{"num_hidden_layers": 13, "hidden_size": 256, "n_experts": 128, "experts_per_token": 8, "d_expert": 32, "d_shared_expert": 64, "hidden_act": "geglu", "moe_layers": [0, 1, 2, 3, 4, 5, 6, 7, 8, 9, 10, 11, 12], "router_score": "sigmoid", "normalize_top_k": false, "routed_scale": 0.707, "balance_loss": 0.00397, "balance_bias": false, "shared_expert_gate": true, "init_std_router": 0.007, "lr_router": 0.000236, "num_attention_heads": 8, "num_key_value_heads": 8, "head_dim": 32, "vocab_size": 8192, "norm": "rmsnorm", "norm_place": "pre", "norm_eps": 1e-05, "positions": "rope", "rope_theta": 6780.0, "rope_fraction": 1.0, "qk_norm": false, "attn_scale": 0.177, "tie_word_embeddings": true, "parallel_block": false, "init": "trunc", "init_std_qkv": 0.0274, "init_std_o": 0.0, "init_std_up": 0.0274, "init_std_down": 0.0, "optimizer": "adam_variant", "learning_rate": 0.000507, "beta1": 0.9, "weight_decay": 0.16, "lr_head": 0.00564, "max_grad_norm": 1.0, "warmup_steps": 268, "schedule": "wsd", "decay_fraction": 0.471, "decay_shape": "linear", "final_lr_fraction": 0.05, "batch_tokens": [16384, 32768, 65536, 131072], "max_seq_len": 512, "doc_mask": true, "train_tokens": 315500000, "max_steps": 5323, "dataset": "wikipedia_en"}
Below are experts of layer 9 (counted from 0) of a mixture-of-experts language model. Rows are named gate (a neuron's input weights, with its number), up (a neuron's input weights, with its number), down (a neuron's output weights, with its number) and show model dimensions 0-255. Each number is 50 + 10 x the weight over its row's rms, rounded and kept within 0 to 99.
Before each expert's rows: "comes before" lists some tokens at least twice as common just after its tokens as in all text. This comes from a sample of Wikipedia text that the model never trained on. Tokens count by the router's weight.

# expert 29
comes before: " of", ",", "s", ".", " and", " to"
gate0:49 45 53 47 49 52 41 51 60 47 50 62 68 71 54 54 67 59 56 49 31 52 51 49 51 53 45 50 43 49 63 64 49 46 54 70 44 46 46 55 31 62 55 46 52 55 34 45 46 65 38 32 60 44 53 44 44 42 37 38 55 48 42 52 56 47 56 54 50 42 37 50 57 51 66 58 64 49 57 40 40 56 52 63 65 40 52 52 49 47 49 68 31 40 54 55 45 67 49 57 61 30 54 39 60 52 44 38 47 43 55 47 24 55 49 58 39 46 52 40 55 45 54 22 33 66 61 38 44 56 55 46 43 45 58 56 38 64 35 56 57 40 63 62 31 42 54 45 49 46 47 46 41 55 51 49 41 51 42 52 61 28 46 35 38 43 49 42 40 44 65 71 48 49 44 55 66 38 45 47 62 40 35 51 52 36 61 50 59 55 19 56 59 42 58 42 52 38 58 56 52 44 53 28 54 41 34 53 38 30 44 52 48 56 35 51 41 48 54 35 45 51 32 50 67 62 38 46 54 49 74 53 41 40 47 48 65 29 28 63 23 53 59 34 30 47 37 47 56 44 53 51 60 55 43 46
up0:49 37 56 36 65 48 43 30 59 54 53 54 67 53 46 71 66 42 42 45 30 63 53 40 57 55 53 45 36 50 74 46 40 34 55 52 41 54 45 53 42 67 41 55 49 52 56 57 49 48 44 52 41 37 60 41 41 44 53 51 45 61 44 70 60 50 48 54 43 48 32 30 60 47 54 80 66 56 52 57 42 78 56 75 51 48 43 48 42 60 56 54 40 44 50 42 42 58 64 57 67 33 52 59 45 49 39 50 51 54 47 54 41 44 40 45 51 40 61 34 51 56 31 46 49 61 54 51 44 55 40 55 53 28 61 55 46 51 44 58 50 43 57 45 48 34 43 49 46 38 55 49 29 60 54 66 36 70 50 65 52 32 56 37 39 46 52 67 42 54 50 57 41 34 47 56 61 50 39 60 58 40 31 49 62 54 53 55 48 55 35 52 53 42 50 44 58 45 48 61 69 45 55 31 31 54 40 62 54 40 33 53 47 30 38 50 48 45 53 51 49 36 55 51 59 57 38 40 63 50 84 56 51 38 57 43 47 38 30 55 39 58 41 42 39 49 52 62 65 46 52 41 60 53 52 53
down0:46 49 38 57 64 56 43 33 52 22 54 50 60 66 55 54 65 62 58 43 49 58 53 50 52 66 61 62 47 45 76 66 52 51 36 50 53 60 52 35 34 44 47 55 47 46 56 51 56 51 74 53 52 39 46 49 47 54 69 58 59 39 54 61 44 28 42 58 40 48 53 34 58 58 42 47 57 59 51 58 42 42 51 41 41 57 50 63 49 52 47 38 57 46 49 47 54 55 46 32 64 57 54 48 62 63 41 36 60 68 50 36 60 39 52 49 62 49 75 34 59 44 47 33 60 40 29 59 54 36 42 55 50 48 43 60 44 45 48 62 57 40 40 47 60 51 43 58 47 36 39 46 49 62 40 45 57 35 48 49 53 55 50 62 59 37 55 46 37 51 43 50 56 37 76 53 39 46 41 61 40 52 49 40 41 48 29 39 65 63 54 77 54 43 57 63 55 50 36 50 50 71 49 47 61 32 47 42 61 28 49 69 49 65 45 52 58 55 58 52 58 57 48 83 49 52 40 54 31 36 42 51 48 63 57 48 59 55 45 51 48 46 46 78 47 56 45 52 50 54 45 40 40 29 50 38

# expert 13
comes before: "ed", "ing", " of", "ation", " to", "ion"
gate0:53 54 53 58 53 23 43 41 34 50 23 51 57 53 68 44 53 51 31 59 53 46 34 57 42 49 45 60 66 66 59 46 56 54 44 52 55 55 48 35 44 54 53 53 35 42 48 43 33 61 60 30 41 47 47 61 40 52 39 46 49 55 53 37 53 52 54 48 49 48 60 48 64 43 38 44 49 48 30 57 36 58 35 47 64 46 48 50 65 54 42 65 50 65 34 71 54 60 45 74 64 45 55 44 49 51 51 37 50 55 46 39 56 55 51 65 32 43 31 32 20 44 53 54 42 51 61 50 34 63 52 54 48 58 53 38 56 73 62 27 48 49 48 64 65 54 35 42 58 42 52 59 52 55 54 41 66 52 40 52 39 54 59 45 54 59 55 60 67 38 76 44 44 49 59 59 61 69 62 47 54 38 66 53 56 43 61 41 59 62 54 56 54 50 66 59 53 32 25 48 56 41 51 55 29 53 49 50 45 40 51 45 62 53 60 32 55 39 40 72 56 51 49 56 68 49 36 63 51 47 39 51 53 49 60 57 40 52 41 45 56 56 57 50 49 56 56 45 60 65 48 48 49 37 48 34
up0:55 49 48 54 37 56 28 47 53 61 60 41 33 52 40 39 60 52 54 58 53 43 56 53 52 43 44 28 46 55 59 47 57 47 40 49 43 44 29 68 38 53 54 46 36 42 54 57 44 43 48 60 48 63 51 45 37 70 50 39 52 35 56 57 37 42 40 24 61 59 71 56 62 49 72 55 36 57 59 43 63 52 62 46 50 63 41 31 53 39 47 37 56 44 58 45 32 36 37 41 41 46 47 43 59 47 45 59 39 37 70 54 35 44 60 49 51 49 49 67 54 37 57 45 55 53 43 58 46 53 55 33 65 31 52 63 43 47 38 50 64 41 51 37 36 56 40 42 50 61 56 56 45 54 60 55 46 52 63 56 55 45 61 65 43 46 38 48 48 63 41 32 64 46 48 65 36 46 31 53 42 42 54 57 31 54 62 42 54 40 46 59 35 66 44 39 48 47 59 48 40 55 48 20 42 51 55 48 45 53 37 70 47 44 49 66 41 49 47 48 53 29 49 37 49 46 49 36 44 55 60 67 60 48 48 60 54 58 57 33 31 43 60 56 34 47 41 66 53 44 45 72 47 72 50 64
down0:45 40 36 50 44 62 54 60 53 54 59 56 50 49 48 58 47 55 35 44 33 61 42 48 56 52 50 46 56 43 53 47 44 40 41 56 46 52 50 30 38 48 64 60 53 47 62 37 50 54 35 60 38 45 47 61 40 50 56 56 51 33 44 62 56 39 56 23 30 66 43 69 64 42 58 53 63 53 67 40 73 58 41 56 46 45 44 62 61 46 58 58 56 48 54 41 44 29 38 46 58 51 45 52 54 58 51 47 38 42 53 55 45 41 51 44 26 41 49 42 54 36 42 50 40 45 44 54 49 33 57 45 48 63 55 49 42 71 46 54 52 23 77 48 43 56 51 54 58 52 56 50 53 61 46 05 65 65 52 74 53 61 31 62 41 47 52 46 48 53 66 38 48 46 57 51 58 43 44 58 56 53 39 63 52 35 41 53 66 38 57 55 48 60 40 52 43 41 26 17 51 50 50 36 44 57 40 47 51 47 43 56 57 52 67 47 57 60 56 43 39 39 80 52 56 58 36 45 45 41 51 54 54 53 55 50 40 60 53 60 47 54 43 45 64 43 58 48 48 47 47 36 67 50 52 49

# expert 22
comes before: ",", ".", " and", " of", " in", "'"
gate0:54 66 55 61 46 44 45 56 65 52 54 40 51 42 64 47 55 49 52 48 58 41 34 48 34 54 38 48 53 64 53 55 59 33 50 63 63 53 43 34 42 57 22 60 58 42 54 50 33 64 66 42 51 38 58 40 48 65 44 50 67 51 40 42 44 50 51 50 44 55 57 49 48 65 62 47 47 47 54 44 34 58 65 60 29 54 35 56 55 42 52 50 53 52 64 51 51 55 61 48 35 49 59 62 35 50 61 63 63 51 44 38 57 52 46 61 51 55 42 37 36 36 58 49 47 62 66 42 49 57 54 54 51 39 37 64 41 50 50 37 67 71 58 52 54 41 28 56 56 18 29 33 53 56 58 48 41 46 36 49 63 50 42 46 54 64 48 65 44 39 64 53 47 57 40 37 74 72 44 44 56 55 49 55 50 41 44 55 52 54 41 54 46 31 41 51 61 57 59 66 40 36 44 63 66 40 52 50 63 40 53 41 55 34 48 46 68 47 47 51 39 39 63 47 51 55 46 58 49 48 51 67 33 61 56 68 37 58 59 56 45 57 53 60 52 39 22 46 41 51 38 29 49 48 30 56
up0:50 41 47 44 49 62 54 63 49 56 57 51 57 59 50 55 35 39 52 50 44 54 36 65 59 43 58 51 57 40 42 34 53 40 58 45 47 56 50 49 47 61 57 49 31 68 49 62 61 31 39 60 32 50 45 38 52 33 66 46 49 46 73 65 40 52 70 30 52 55 47 39 48 54 55 43 63 40 39 61 50 51 43 48 67 46 54 53 57 47 39 54 50 44 67 56 40 41 58 41 49 55 43 44 58 44 61 42 49 65 47 44 41 36 47 44 57 61 49 53 57 59 43 45 54 37 42 54 65 49 30 61 57 34 70 37 57 53 54 54 54 68 53 48 58 45 73 50 48 71 67 71 43 56 69 53 66 34 59 54 43 59 60 39 55 43 50 44 50 51 54 47 53 37 37 51 12 28 43 53 51 36 48 34 50 43 53 49 48 44 42 65 60 57 39 44 53 48 54 42 69 47 46 32 57 40 49 35 51 57 53 46 47 62 40 52 27 45 39 50 53 60 58 49 59 63 47 53 61 48 62 37 52 23 62 53 37 37 41 47 51 40 39 49 30 54 63 51 51 36 56 63 64 48 61 40
down0:32 73 41 60 41 39 43 50 51 67 53 39 24 56 46 31 65 43 45 73 71 52 55 41 47 33 38 53 43 58 42 47 42 57 52 44 49 65 44 39 42 56 49 39 49 38 56 64 45 64 67 54 62 52 43 35 61 64 39 44 42 58 43 41 49 58 35 70 49 26 56 59 53 42 34 55 49 57 57 43 44 51 48 49 39 54 55 43 49 52 52 54 48 43 57 38 46 57 40 47 39 61 48 52 61 42 48 59 46 60 59 68 65 48 47 44 55 24 56 58 52 59 37 30 36 56 48 56 27 49 46 39 39 41 49 62 46 65 33 42 54 43 81 49 48 68 50 55 57 64 53 49 65 57 51 32 43 56 55 91 48 46 37 67 38 53 47 40 50 54 47 42 44 51 60 73 45 41 53 63 48 60 43 47 48 48 37 66 61 43 42 39 34 67 51 61 50 44 37 40 70 46 47 53 48 57 40 44 47 49 44 56 69 52 59 56 60 55 48 44 55 54 42 47 50 61 43 52 48 57 53 38 49 34 47 65 51 60 44 48 60 50 49 41 56 58 34 51 41 51 50 55 50 53 41 48